config = dict(
    hidden_size=224,
    balance_bias=False,
    max_seq_len=1024,
    train_tokens=314000000,
    dataset='wikipedia_en',
)
Below are experts of layer 4 (counted from 0) of a mixture-of-experts language model. Rows are named router (the router's row for the expert), gate (a neuron's input weights, with its number), up (a neuron's input weights, with its number) and show model dimensions 0-223. Each number is 128 + 32 x the weight over its row's rms, rounded and kept within 0 to 255.
After each expert's rows: "comes after" lists some tokens at least twice as common just before its tokens as in all text. This comes from a sample of Wikipedia text that the model never trained on. Tokens count by the router's weight.

# expert 22
router [ 96 117 133 173 136  99 144 110 108 113 126 158  41 137 116 162 101 147 149 171 144 142  82 181 132 164 141  77 103 101 131 119  89 201 114 122 105 111 152  70  96 142 108 121 135 158 130 175 138 108 149 136 120 146 143 123 119 160  75 124 156  85 180 111 160 114 143 180  54  27  88  96 104 105 134 125 129  86 108  81 133 145 134  89 178  66 167 208  83 141  83  41 101 143 127 154 162 148  73 117 153 118 127 153 129 145 156 132 176 163 142 163 178 191 123 110 153 118 134 145 107 144 105 139 122  59  82 124 164 152 155 112 150 165 150 148 123 195 170 128 127 176  65 142 145  68  99 151 131 157 134 106 138 122  74 155 126 160 102 148  75 139 161 119 120 116 136 120 112  72 113 136  89 133 143 130 141  99 158 119 112 128  67 135 128 161 143 115 121 134 105 192 129 215  89 108 145  46  97 122 130 112 147 122 122 145 182 164 131 140 184 117 146 133 107 132 111 140 147 116 136 120 130  55]
gate0 [105 116 133 118 133 108  99 103 198 106 187 137 109 156 110 152 117 128 137 145 184  44 106 151 169  90 139 154 104  97  80 149  98 168 120 115  95 111 144  84 120 149 127 132 153 150 145 123 110 135  49 131 142 152 115 139 134 101 127 153 150  94 102 100 158 103 115 161 131 136 159 149 168 172 132  86 127 132 189 124  94 108 135 163 123 118 166 150 137 135 178 141 113  89 127 100  84 162 150  99 114 122 193  56 187 152 193 148  37 106 114 151 148 137  71 125 171 135 159 167 176 155 171  77 118 113  93 186 134 130 185  98 102 142 182 115 159 167 141 189 112 139 104 128  82 145 128 167 144 123 115 127 119 114 190 118 156  99  98 160  80 205 115  96 115 121 165  68 178 178 155 134 174 102 142 106 146 150 148 144 123 146 142 110  43 134  83 157  67  68  81 115 115  92 131  69 131 153 119 128 114 137  81 124 175 158 149 123 130  74 169 135 185 146 152 149 176 131  97 123 113 154 141 123]
up0 [164 126 103 162 129 163 156  92 102 134  49 113 163  64 171 101 146 128 109 105  60 177 139 107  79 136 128 108 131 190 162 150 160  48 127 140 118 155  93 160 137 147 140 122 107 111 107 125 170 142 195 101 138 113 143 126 115 156 189 101  82 154 162 123  99 159 147  63 167 147 110 116 108 130 109 175 148 112  97 144 143 110 127  87 112 126  96 102 106 117  89 130 161 167 135 127 172 160 118 123 137 144  77 156  59  97  71 112 190 155 127 104 124 111 194 115 111 160  95  89 115 123 103 170 114 122 181  81 118 159  62 187 132  96  62 123  96  78 131  72 135 133 154 135 160  96 131 107  94 125 142 158 115 137  78 124 127 149 152 108 176  70 139 142 114 103  99 190  94  44 143 122  81 149 140 119 135 112  91 118 118 129 141 154 164 178 141 120 178 169 188 126 130 167 113 201  66 136 144 132 174  87 174 142 115 103  95 106 117 154 108 137  85 135 105 162  91 125 147 154 152  89 133 184]
comes after: " ", "1", " (", "2", " $", " −"

# expert 47
router [ 81  98 155 224 100 161  87 121  90  90 102 112  86 103 130 141 124 101 161  99 133 137 163 121 135 175  65  92 149 133 146  96 103 146 109 141 108  87 118  85 150 200 114 169  94 153 158 126 100  64 140  95 132 150 123 102 137 136 147 144 115  65 178 175 148 148 188 178 121 115 116 168 141 108 129 112 133  65 100 106 167 131 158 118 158  78 166 172  76 157  68  94 101 165 103 158 155 188  90 129 130 116 141 133  98  60 171 184 176 107 162 187 146 173 120 155 134 128 169 132 139 137 107 118  79  96 136 130 136 159 123 122 111 136 123 135 135 182 159 188  81 118 178 119 124 176 104  73  83 130  98 135 127  63  91 135 111 162 110 135  84 135 133 130 159  98 130 139 135 104 144 137 154 109 173 141  94 131 152 146 125 117  83 116 130 140 170 151 166 149 116 212 129 165  98 152 125  68  98  92 138 163 148 155 107 125 186 172 109  81 152  93 103 118  59 154  90 139 136  71  92 174  96 118]
gate0 [149 108 155 132 154 143 107 132 109 113 153 127 114 173 151 150 156 158 124 116 125  57 133 115 192  85 172 128  96 172 133 139 113 133 171 114 105  98 132 101  70 123 174 104 110 216 106 137 165 110 163 106  81 102  90  80 156 116  83 143 108  88 114 150  95 118 120 164 127  99 125 165 203 126 148 135 104 181 136 160 172 103 149 150 135  43  95  98 123 114 125  84  92 149 147  98 189 120  95 159 106  84 100 116 164 110 110  72 204 121 142  89 159 135 127 139 137 112 135 137 113 120 131 186 185  57 133 181 111 142  93 193 123 146 153 128 100 110 173 152 110 108 118 108 114 114 143 141  72  82  78  95 138 157 117  97 190 145 127  93 109 137 123 171  87 182 163 142 145 125 184 134 124 128 122 139 128 148 106  93 141  88 138 161  66 165  68 138 120 118 136 151 143 110  87 169 124  66 117  15  95 147 174  90 107 147 152  73 137  99 139  86 147  66 138  89 136 125 165 116 149 123 156 113]
up0 [156 100 100 120 166 146 110 137  80 122 133  84 131 153  94 132 147 159 117  77 144  74  96 145 185 128 136 122 137 125 104 140 137 145 165 102 105 119  70 148  31 173 146 100 127 195  96 136 132 124 145  87 135 122 145 136 168 140 102 120 101  48  72 165  87 123 162 157 126 150  80 122 123 131 140 142  81 161 133 144 168 137 174 138  91  98 131 105  88 160  98 104  95 168 156  55 150 143  60 182 117  81 112 144 155 174 139 105 129 109 129 122  88 132 169 105 187 143  90 137 108 100 157 170  82  75 182 108 130 132 118 189  92 129 135 164 112 135 161 132  87 101 121 155 121  79 122 121 114  93 167 147 194 103 124 106 184 192 151 124 118 153 176 111 119 139 151 121 154 110 177 108 104 103 108 131 135 163 132 147 225 148 146 199  77 126  83 102 111  89 115  87 123 119 124 167 154 110 146  40  87 167 176  81 115 107 142 108 131  64 135 133 104 116 114 143 136 122 165 118 207 111 118 141]
comes after: " as", ",", " with", " for", " is", "."

# expert 60
router [ 80 100 125 168 104 133 157 129  74 100  75 120  84  80 157 132  93 161 163  79  90 140 129 107 181 145  93 103 120 145 155 158  79  87  77 125  95  94 114 137 113 155 128 146 117 165 232 165 112  75 168 123 165 142 128 119 127 143  71 144 116 101 108 141 157  97 142 158  34  73 113 140 156 103 155 167 100 147 126  78 166 151 115 107 173 122 133 217 145 135  58  72 105 145 121 162 156 123 167 173 164 125 120 117 141 112 140 185 142 121 119 134 113 117 153 132 138 162 147 137 129 151 106 144 153  81 178 109 183 140 119 148  96 135 115 115 108 139 132 149 123 163 130 144 174 101 126 137 161 112 156  83 119  76 106 121  83 126  94 155  35 172 119 139 178  64  77  63 166  93 115 137 127 132 110 164 107 137 164 119  68  78 104 119 162 142 151  96 171  91 133 192 128 151 115 160 129 112  77  62 153 126  96  82 138 162 128 145  97 134 158 137 139 181 124 145 116 103 174  88 119  88 149 105]
gate0 [120 123 143  50  90  86 159  82  85  63  76  60 127 114 171  94 115 119 225 127 110 161 120 100  72 107 146 125 141 139 114 114  91 197 139 122 155 152 162 152 139 217 135 119  99 149 145 116  83 136 192 107  98 110 137 103  93 143  71  85  94 166 180 165  96 161 171 197 152 148 115 163 153  63 117 191 150  99 148 163 122 162 114 138 176 119 130 149 149  93 173 122 136 130 124 165 125 171 174 106 135 141 111 162  98  84 126 150 201  80 143 130  66 150 153 154 148 153 112 102 136 104  86 192 113 144 158 113 101 139 160 155  59  94 166 172 100 117  76 130 126 123 154 169  92  70 151 114  78 136 108 136 107 125 194 121 144 116  84 141 125  68  99 148 139  94 166  86 112 142 145 143 118 138  59  88 101 146 152 140 130 142 164 118 135 156 120 101 155 105 126 137 151  99 133 171 132 116 158 122 139 112 150 163  91 147 171  96  84 112 148 111  77 116 123 135 117 117 124 171 132 108 139 112]
up0 [114 211  77 105 160  82 144 129  89 129 108 147  65 153  89 181  97 106 112  76 112 124  94 208  91 124 108 134 164 119  93 110 109 167 140  90 131 195  91 143 150 101 124 114  88 112  99 121 138 184 132 152 101 138  96  84 151 168 151 146 124  96 123 124 141 140 157  93 139 129 149  79 170 112 137 117 133  85 112 128  24  84 111 140  74 122 143 161 204 147 193 124 125 151  62 135  97  84 112 134 190 125 112 129 137  64 124 124 111 100 149 138 124  54 132 163 115 113 145 161 156 118 123 131 111 111 115 103  76 115 165 139 168 184  77 130 169 131 166  49 117 160 112  62 123 133 109 128 127 153 112 130 108 132 167 102 122 115 156 208 136 176  92 139  78 107 114 121 143 160  99 162 155 163  96 106  79 158 161 155 208 180 173 124 122 117 108 151 105 120 114 159 124 129 107 173 121 152  84 122 111 168 158 100 136  77 123 130 182 111  57 149 133 108 145 122 129 133 174 123 163 131 142 118]
comes after: " ", "1", " (", "9", "–", "=="

# expert 18
router [108  93 142 209 126 135  45  90  88  91  70 184  67 103 121 143 162 149 129 124 112 105  76 101 128 125  81  61  61 117 136 133 124 115 172 113  77  66 155 116 128 182  58 123 102 162 135 105 112  49 151 108 138 138 122 155 162 143 157 131 137 110 136  97 134 172 129 182 122  91 121 152 134 137 141 165 146 106  87 124 154 105 135  94 160  82 175 255  79 141  55  56 170 131 121 197 149 143  94 144 148  91 126 197 126 132 121 157 154 157 124 125 176 113 127 157 162 142 139 101 164 151 111 136 159 110 127 133 123 157 123 185 157 149 107 156 117 177 185 134 123 124 122 137 134  82  72 138 165 105 160 144 120  97 118 117 111 138  87 116  65 119 136 127 113  86 131 129 132  94  97 143 110 103 159 109 159 187 148 144  90 134 136 120  80 138 120 159 114 148 177 177 127 189 124 137 151 103 113 111 151 156 118  95 120 145 155 138  78 106 178 136 127 161 152 117 109 125 146  96 104  85 114 107]
gate0 [139 113 128 112  63 170 121  93 109 107  54 159  91 139 159 161 175 145  69 136 141  65 147 199 119  80 161 114 141 171 133 139 147  87 157 115 119 114 114 131 109  88  72 143 159  98  61 132 171  79 135 165 115 150 106 172  68 113 163 104 118 100 123 122 123  80 105 121 123  92  96 158 114 127 106 124 107  59 110 175 113 118 159 111 156 148  99 145 110 108 121  59 104 144 173 152 162 111 122 138 141  73  78 190 137  62 102 124 154 102 186 149 120 146 104 157 105 109 123  88 101 138  97 126 110 145 167 152 159 144  95 144 189 113  77  83  77 132 130  98 119  86  77  95 143 171 118 151 166  99 153 117 113 137 134 131 137 128 104 129 120 123 149 113 108 120  43 192 138 147 118 167 107  82 149 121 175 127  29  68 198 144 140 126 125 116 107 129 152 126 119 154 169 167 161 112 136  99 107 129 145 161 191 108 132 182 168 160 108 113 154  66  59 134 154 135 135 128 129 105  84 145 180 154]
up0 [ 94  84  71 137  94 156 100 123 115 186 247 147 160 119  83  82 131 107 145 147 155 142 100  97  84 145 160 143 162 116  86 121 111 142  71 159 159 123 131 175 173 117 151 100 156 125 165 165 109 125 130 146  82 145 132 108 163 115 134 149 131 151 138 159 108 126 143  62 134 174  87 125 193 135 186 165 141 143 108 112 128 127 108 105 130  63 165 100  65 133 155 125 150 161 135 112 103 119 168 129 124 180 176 143 143 135 130  98  81 177 130 131 122  68 154  89 176 132 110  85  94 126 128 170 118 126 117 169  73 149 145 109  90 158 128 154 132 121 170 176 166 133 155 198  88 121 156 113  96 200 145 118 179 154 174 122 151 180  74  64 116 162 140 112 121 171 114 162 165  81 103  97 142 165 153  97 118 143 172 143 116 106 142 163  91  90 118 170 106  98  94 138 130  69  89 149 157 112 167  56 115 121 122 140 131  59 151 102 167 141 127 173 146 158  82 183  96 143  92 128 170 149 113 133]
comes after: " the", " The", " a", "'s", "The", " his"

# expert 28
router [ 90  89 113 148 148 159  78 112 140 132  82 155  52 120 139 150 137 135  98 140 153  90 131 148 137 206 120 105  81 112 120  99  71 183  83  60  69 116 142  92  92 166 112 129 116 199 165 181 143 118 161  92 134 183 180 134 187 107 116 126 114 111 126 103 146 163 126 184 123  77 113 136  56 125 149 110 154 117  82 147 154  69 196  91 172  80 157 121  98 166  92  95 105 136  92 124 156 143  96 133 124 109  78 140 107 139 129 118 175 207 121 167 114 156 129 156 151 127 168 134 175 154 131 131 151  74 185 143 175 131 112 138 135 126 123 149 132 184 149 142 110 141 150 180 177 108 107 159 139 143 159 133 116  94 139 137 137 170  49 146 136 133 156 158 148  92 100 125 126  99  93 118 160 128 179 143 148 178 145 156  66 111  91 122 127 123 112 116 150 138 101 184 111 189 112 142 113  43  75  60 154 155  95 145 130 145 108 134 115 125 147 137 135 168 151 146 122 157 148 129 140  92 127  46]
gate0 [ 96  79 157 145 144 159  86 106 167 152 115 131 168 173 105  90 172 125 130 119 153 146 101 143 157 156 106 141  12  79 166 118  88 126 106  96 117 104  80  92 192 182 159 103 119 180 192 170 135 133  63 112 157 198 109 107 167 172  88 119  90 177 132 161 178 135  98 104 166 160 164  85  78 162 121 152 114 114 113 132 115 145 135 124  94 122 123 142 152  75  99 117 171 112 164 142 141 122 117 143  83 111 164  63 143 100  84 107 147 104 112  71 132 161 100 171 115 139 111  98 187 154  56 142  81  87 109 182  95 112 125 162  68 151 106 115 159 116 199  88 119 144 147 129 126  80 126 156 118 139 152 100 178 118  95 179  80 150  95 114 160 136 140  96 184  94  99 182 132 128 119 134 106  99 147 136  97  92 115 134  63 125 124 167 119 117 155 118  55 105 100 127  63 114 174 147 166 129 153  86 111 136 133 124 107 115 120  90  85 149 153 178 100 146 111  97 121 110 125 130 138 117 140  97]
up0 [126 111 157 106 127 160 153 131 164  85 135 107 127 139  81 215 149 142 140 121   3 170 144 121  95 121 171  88 217 169 166 139 125 136 108 111 120 181 159 123 167  73  82 111 105  93 132 106 114 131 131 135  98  60 135 180  97  90 123 115 134 102 192  91 123 130 113 152  92 128 112 117 110 103 104 127 145 163 137 138 113 113 137 196 152 152 147 148  82 150 104 124 104 138 101  81 134 138  79 209 138 119  72 106 152 106 133 119  94 161 140 178 123 122 181 128 105 164 126 131 113 120 158 119 137  86 137 116 117 173 126 105 216 135 170 133 123 136  71 152  71  61 116 125 160 172 111 155 161 115 136 179  61 117 138  94 104 110 142 170 138 110 119 166 126 159 128 100 110 165 136 124 196 134 140 145 129 118 188 176 170 184 121 138 137 162 130 112 100 158 163 110 156 143 112 118 157 121  60 195  57 146 115 119 123 137 148  70 133 108 158 196 134 137 112 112 111  86 106 106 134 101 144 172]
comes after: " in", " of", " at", " on", " to", "."

# expert 2
router [103 127 124 153 125 171 126  91 103 148 139 128 132 158 196 169 121 214 115 150  64 111 128 108  79 138 153 100  89 146 155  92 153 143  95 132 146 119 121  99 117  99 138 119  99 146 202 110 144 108 154 125 128 104 151 105 126 114  95 157 103 164 150 103 161  67 157 139 117  64 134 181 140  76 182 106  91 105 172 161 170 138 124  81 141  96 127 182  85 139  75 104 130 128 136 203 164 172  90 129 156  96 128 126 140 104 175 135 166 146 118 119 146 100 109 162 156 114 109 171 148 166 185 146 139 140 127 130 141 155 146 141 153 101 140 131 140 166 212 126 116 139  80 141 167 103 104 116 111 101 164 135 120  79  68 113 131 135  27 126 102 164  78 118 119  50 107 125 126 100 103 129  97 145  97 144 140 113  97 165  63 126 126 150  85 158 178 153 103 101 100 148  98 192  86 139 111 118 147  77 147 134 134 165  94 206 155 126  87  98 144 152 135 192 145 117 151 201 159 121 180 120  66  84]
gate0 [171 117 137 113 170 128 171  96  95 154 149 129 124 160  97 169 169  94 110 126 125 162 136 134  92 179 239  83 150 136  88 108 129  90 113 134  80 124 142 127 132 171 125 149 116 139 123 135 115 128  84 108 127 112 130  99 126 125 124 117 126 122 133 129 137  91 137 152 105 146  66 163 121 161 121 127 167 150 146  79 149 201 138 100 175 130 104 180 109 126 171 154 147  68 127 182 123 118 133 120 134 135 141 126  66 110  95 151  94 180 146 151  91  69 169 179 133 213 108 137 126 141 143 160 180 143 149 124 126 152 120 149 186 187  77 137 101  98 133 120 118 126  82 155  94 158  84  74 160 112 172 103 143 158 144  80 158 160 140 108 105 154 106 179 156  91 191 150  65 112 133 140 130 105 135 198 127 135  97 116 105 133 114 142 125 113 136 184  78 135  89 116 117 105 107 143  47  61 103 167 130  93  77 222  70 114 150 155 132 178 143 151  97 154 114  99 110 153 116 196  86 122  97 186]
up0 [143 134 108 147 165 116  41 101  93  74 121 142 153 112 147 114 102 146 179  90 174 112 101 191 140 121 126 131 108  92 102 142  93 145  52 119  93 107 170 147 144 136 180  95 130 162 188 131 157  93 169 125 130 106 120 125 119 128 143  84  63  81 154 133 115 104 140 105 155 182 109 149 155 111  89 123 115 112 126 141 185  98 180 144 170 145 127  93 134  76 156 149 191 167 147 111 161 111 150 138 162  94 144 105 143  97 163  90 169  88 115 148 155 131 171 158  80 123 132 103  93 104 172 129 129 119  72 210 159 185 130 124 124 107 105 209 133 127 124 126 135 174 164 169  56 130 139 127 172 116 145 136 154 119 104 121 136 133  98 131 137 159 118  54 144 132 104 100 112  98 204 113 120  82 151 106 157 143 141 124 194 167  78 124  93 115 101 103 124  93 126 112 117  63 112 184 155 102 122  76 198 120 139  83 149 156 131 150 115 134  83 170 176 207 188 146 165 102 119  88 124 119 131 102]
comes after: ",", ".", " that", " where", " which", " he"

# expert 38
router [ 55  90 115 171  86 126 121 102  97  98  80 146 124 112 121 153 111 170 193 134 129 118 108 158 133 180 125 114 128 129 131  76  68 163 102 111 152 133 105  91  80 141  64 143 107  96 152 105  99 117 153 113 107 193 169 125 146 144  73 181 133  98 130 138 166 124 151 172  81  33 145 116 139  90 158 175 133  81 133  98 164 109 150 115 144 103 145 172  62 134  81 114 160 123 116 128 126 143 102 121 103 124 109 148 191 107  88 155 173 218 151 157 101  97 135 129 129 173 137 168 165 175 111 156 126  62 103 155 120 140 156 170 152 149 108 145 133 205 170 166 111 146 128 124 170 188 100  95 152 112 166 126 100  84 172 173  95  90 121  88 102 173 162 139 154  94 141 137  86 103 149 119  99 136 201 151 129 151 198 166 104 120  76  80 130 135 147 137 126 114 151 118 121 142 114 130 158 158  95 116 209  96 106 135  97 142 142 117  62 104 151 148 108 151 171  75  95 136 139 138 143  84 106 124]
gate0 [136  95 104 130 137  99 125 117 189 214 172  87 103 189 168 158 123 128 164 139 101 127 157 165  85 104  87 109 100  79 100 141  72 140 102 133 115 156 182 154 127 108  58 150 158 112 121 155 126 138 103 100 123 140 147  54 156 136 160 157 118 150 141 149 119 118 132 136  40 190 159 175 104 156 145 154 113  79 110 140 147 123 164 101 126 127 122 148 129 132 150 118 150 130 127 147 182 189 134  50 180 118  90 156 145  75 157 156 100 122 135 173 167 152 118 152 106 144 211 144 165 113 142 104 124 106 100 177 126 168 174  97 159 116 109 158 134  74 145 165 133 142 176 150  88 154  71  87 175 174 180 137 119 138 151 109 156 127 125  84  80 161  87 135 131 126 123 110  96  81 192 128 107 136 154 143 114 122 171 164 150 138  97 136  63  77 137 199  91 137 110 153 120 149 141  99 170 114 141 103 173 114 130 141 144 151 122 189  63 136 131 110 102  67 218 125 127 159 122 160 113 123 127 121]
up0 [109 147 101 137 123  86 167 128  77  80  82 164 151  74 141  88 107 130 107 128 151 138 180 111 118  68 119 182 131 205 195 107 192 136 141 178 155  80 157 100 142 177 187 113 127 199 137  69 121 114 133  93 139 118 128 126  54 129 115 122 133 160 104 135 162 186 106 109 116 142 179 141 111  66 111 105 109 183 166  95 108 116 125  83 107  64 158 115  85 124 120 187 144 113 101  72  98  69 101 147 114 163 139 144 132 128 131 133 158 133 142  93 108 140 148 163 110 137 123 107 171 140  94 150 117 184  86 143 147  89 114 130  83  74 127 151 110 144 175  86  98 187  81 120 129  94 224 165 113 116 103 173  91 157 126 110 109 174 128 148 161 121 150 133 102 143 157 161 220 104 121 127  99 136  98 122 159 133  99 130 121 104 141 157 175  89 136  99 116 127 195 140  79 111 167 146  96 121 121 132 118 131  56 158  93 156 122  83 126 176 164 106 106 154 126  99 130 102 142 162 112 104 145  80]
comes after: "\n", ",", " (", ")\n", ";", ";\n"

# expert 8
router [ 90  96 149 162 109  87  41  91  85 101 112 116  87 115 117 180 140 171 229  87 116  80 110 103 108 190  92  81 113 118 127 121  85 148 156 104  43 106  91 121 116 144  94 134 127 155 115 113 119  74 149 126 138 145 178 158 140 118  87  56 104 134 136 109 118 149 129 168 100  80 137 178 103  95 147 109 134  73 105 113 134 100 106  89 184  39 186 237 112 135  58 107 137 133 113 143  99 133  99 105 168 140  94 112 151 103 119 160 162 172 139 125 130 152 103 129 147 146 124 130 159 144 124 141 109 121 148 134 133 142 109 155 121 126 120 105 148 148 197 153 108 112 118 179 150 120 112 109 128 110 154 132 113  67 142 142 116 152  89 116  58 155 134 118 151 117 143  98 124  93  71 120 112 149 180 175 145 128 112 116  67 107 152 100 112 142 101 125 119 116 108 147  70 216  97 148 153 100  87 125 188 136 119 119 105 154 139 138 107 136 146  97 135 205 106 152 122 156 151  81 174 162 170 105]
gate0 [132 146 176 144 109 157 111  93 100 117  92 106 133  97 140  82 176 130 158 163  86 114  82 154 144 161 115 139  90  84 117 167 127  86 105 145 118  73 136 149 130 107 134 111 114 147  90  20 174  97 139 159 147 133 130  90  96  84 125 119 112 174  91 147  96  93 116  98 134 126 142 126  74 173 144 111 119 139 124 158 114  78 114 134  91  46 130 172 111 168 190  95 107 123 102 145  57 158 110 143 119  97 102 165  90 123 132  68  74 125 161 177 174  82 127 113 117 117  86 167 162 143 109 111 104 104  72 107 139  74 180 148 158 134 141 105 150 153 109 122 127  92 132 168 176 186  76 126  73 120 157 161 149 150 184 123 165 113 118 118  69 143 107 156 101 126 100 103 131 126 142 109 149 164 151 155 190 217 123 181 168  74  97 157  97 141 126  97 128 132 108 111  92 122 161 166 163 126 105 105 134 199 118 117 187 180 164 160 128 162 164 175 153 122 157 157 112 126 192 112 124 151 182 131]
up0 [171 127 192 153  97 125 121 127  87 158 107 144  65 134 147  90 164 122 166 125 137  94 123 184  85 141 136 139  98  69 122 159 105  86 144 184 127 122 143  96 121  94 136 118 121 114  90  92 136  99 208 142 162 144 139 144  99 101 126  77 135 151  67 136 101  96 142 130 113 142 142  92  58  91 112 104 102  81  69 102 155 118 152 121  77 115  96 161 104 138 178 137 160 130  99 128  98 121  98 141 139  85 105 156 135 112 142 138  63 163 138 147 144  98 120 101 177 109  49 128 137 169 186 145  76 145 137  61 183 145 172 114 169  60 163 114 143 122  89  83 150 169 151 151 204 179 124 144 101  65 133 129 136 166 121  95 134 131 125 132  71 114  70 100 108 117 161 156 153  89 112 120 126 141 146 153 156 153  77 148 152 138  94 142 114 138 115 117  65 128 190 108 122 128 130 177 116 123  86 105 151 186 121  50 162 139 161  67 157 190 133 170 178 136 103 118 134 101 173 126 158 108 142 188]
comes after: " the", "'s", " a", " his", " The", " of"

# expert 3
router [ 98 116 128 157  96 164  94 169 133  61 102 149  73 162 139 180  94 170 160 129  82 116  99 149 135 204 111 114  75  85 148  95 122 133 130 136 113 127 148 112  67 106 136 115 126 166 140 132 113 100 102  77 145 148 145 100 153 111 115 150 129 108 146 128 167 117 140 160  82 113 119 187 167 109 143 133 142 130 145 102 142 122  78 111 186 111 196 117 118 188  75 118 143 139  60 118 151 155  78 141 100 108 104 172 141 160 170 163 146 160 103 155 170 179 128 111 152 150 115 149 147 130 159 124  96 131  89 216 169 116  95 164  61 136 136 133 130 180 166 169 151 156 187 165 126  62 122 114 162 117 123 130 107  88 107  93  74 130 105 136  17 147 118 147 117  84 142  56 117  81 105 107 120 188 159 171 189 128 138 173  85 143  87 151 121 132 155 117 135 163 114 144 117 161 105 100 176  98 103 107 137 137 118  82 100 182 180 145  90 132 185 153 115 152 121 168 162 161 118 153 168 123 135  94]
gate0 [134  53 205 128 136 170 122 147  90 150 139  94 154 111 171 121 119 135 121 151  68 103 129 115 118 179  79 195 159 150  92 135 158 112 199 129 129  93 132 122 145  98 111 159 124 194 187 136 124 141  80  86 128  93 120 109 148 151 123 119  79 111 100  97 208  95 140 107 123 104 107  99 122 100 107 129 145 172 134 155 108 155  72 140 106 104 164 167  35  85  85 126 118 157 165 112 114 110 130 108 102 125  83 128  76 159 168 119 144 140 129 166 135 153 114 126 125 154 158  92 126 111 190 179 146 102 120  84 176 173 112 125  91 107 118  99 151 179 142 164 161 221 129 150 113 140  85 110 127 149 102 193 125 124 150 151 150 122  83  93 111 103 197 127 153  90 213 107  86 159 137 176 151 126 187 134 131 132 149  74 113 205 133 160 139 143 168 127  74 120 151  90 113 148 137 118 128 142 144  88 137  93  84  87 151 137 130 107 159 113 123 102 121 171 132  99  80  70 114 126 166 118  86 168]
up0 [152 231  87  81 155  69 104 101 146  93 134 204 151 122  71 142 177 112 162 137 199 156 132  86 142  86 141  82 113 117 170 148 154 129  84  96  83 129 140 158 116 181 164 127 151 131 147 106 149 148 151 164 117 158 152 160 143 113 127 105 142 140 137 156  61 128 102 145 155 124 137 154 165 159 145 123  86  89 144 139 163 122 152  86 159 140  84 105 177 128 197 117 131 105  87 176 137 121 132 145 167 167 167  92 155 124  74 135  88  85  92  87 160 119 172 162 126  96  40 175 115 159  57  75 107 166 146 164  80  70 189 180 142 148 116 181 121 111 161 141 107  83  73 127 127 108 163 124 114 128 153  39 118 145  98 129 108 146 155 164 150 156  98 125  94 126  72 131 152 120  92  68 105 126  97 132 123 143 112 173 134  41 168  86 147  95 107 122 151 109 127 133 110 100 127 126 131 126 116 155 154 127 144 107  94 145  96 179 101 113 137 168 135  85 134 147 136 138 119 124  99 127 130  92]
comes after: " of", ".", " to", " for", " on", " with"

# expert 32
router [ 69  89  97 182 105 118 120 144 119  95  66 163  93  70 143 105 100 128 215 150 142 152 107  85 144 123 116  62  67 136 104 112  63 159 110 110 112 103 157 140 150 159 124 144 120 171 171 152 137  83  80  93  98 176 100 126 150 149 102 142 104  88  91 106 144 143 152 102 101  58 105 155 119 117 147 133 165 104 156 116 175 111 109 124 131 129 190 201 136 113  84 103 142 174 125 152 127 132  87 184 149 119 133 183 146 126 134 173 182 145 158 167 147 122  96 178 188 140 119 149 182 201 133 151 143 103  86 124 195 143 152 129 132 107 162 147 132 224 115 146 121 133 110 144 136 115  81 153 153 144 192 159 146 123  84 141 109 132  84 108  89 171  84 150 157 114 136  64 131  62  78 107 135  96 134 149 141 138 133 127  52 106  84 139 145 129 163 100 154 148 117 188 104 130  73 121 110 117 111 111 182 116 124 130 166 143 148 149  99 108  99 154 121 178 130 128  99 131 168 103 169 102 175 158]
gate0 [138 114  96 111 111 113 130 114 136 142 127 140  71 107 150 160 176 124 130 104  88 128 107 160 166 130 124 113 159 134 109 142 188 172 109 141 121 146 187 138 147 133 165 136  93 155 115  88 127 145  93 118 121 211 114 130 113 147 178  87 131  81  91 151 158 138 124 116 157  66 118 107 125 174  98 124 175  93 143 129 157  94 128 126 137 109 143 126 129 178 103 178 138 128  17 139 176 185 124 116 149 140 110 183 146 168 140 136  67 160 137 107 164 130 121 170 145  90 134  55 117 114 139 110 169 145 169 122 130 109 147  38 210 158  72 125 126  88 172 116 138  60  72 136 151 152 148 167  99 164 157 144 109 144 158  88 110 108 104 127 124 141  92 141 129 189 152 141 139 171 117 169 157 167  57 198 138 141  78 149 117 158 132 191  87  75 103 102 138  35 122 126 134 148 139 104 167 127  89 115  97 162  98 130 185 122 126 102 159 105 168 192 128 124 118 166 153 133 144 110  95 164  76 115]
up0 [119 115  49 121 127 122 171 140 157  97 130 133  96 121 149 128 139 132 128 103 117 113 109 147 153 156 116 124 165 133 122 106 119 123 116 135 131 133 167 156 142  86 139 174 101 123 136  80 179 137  93 167 119 207  82 163 121  94 142  79 116  99 100 105 162 164 104 125 177  62 145 139 142 175  98 141 166 123 138 168 157 125  96  83 134 127 110  91 142 145  78 181 142 137  49 144 122 219  72  98 139 112  69 174 164 120 156 108 110 166  75  94 128 141 109 152 145  75 128  59 101  94 156 169 125 127 127 100 114 102 133  70 183 121  99 117  93  95 184 154 192  91  21 134 161 176 141 159 100 156 157 149 143 108 186  52 105  95 122  97 121  78 100 131 127 149 127 124  88 178 121 162 122 155 124 168 154 124 131 157 133 157 117 157 132  64 142 119 153  79 120 116 111 119 137  93 149 151  87 120 120 132  99 158 173  93  79 135 183 120 168 156 153 115  93  93 126 167 208 116 133 182 133 144]
comes after: ".", " ", "–", "-", "/", "_{"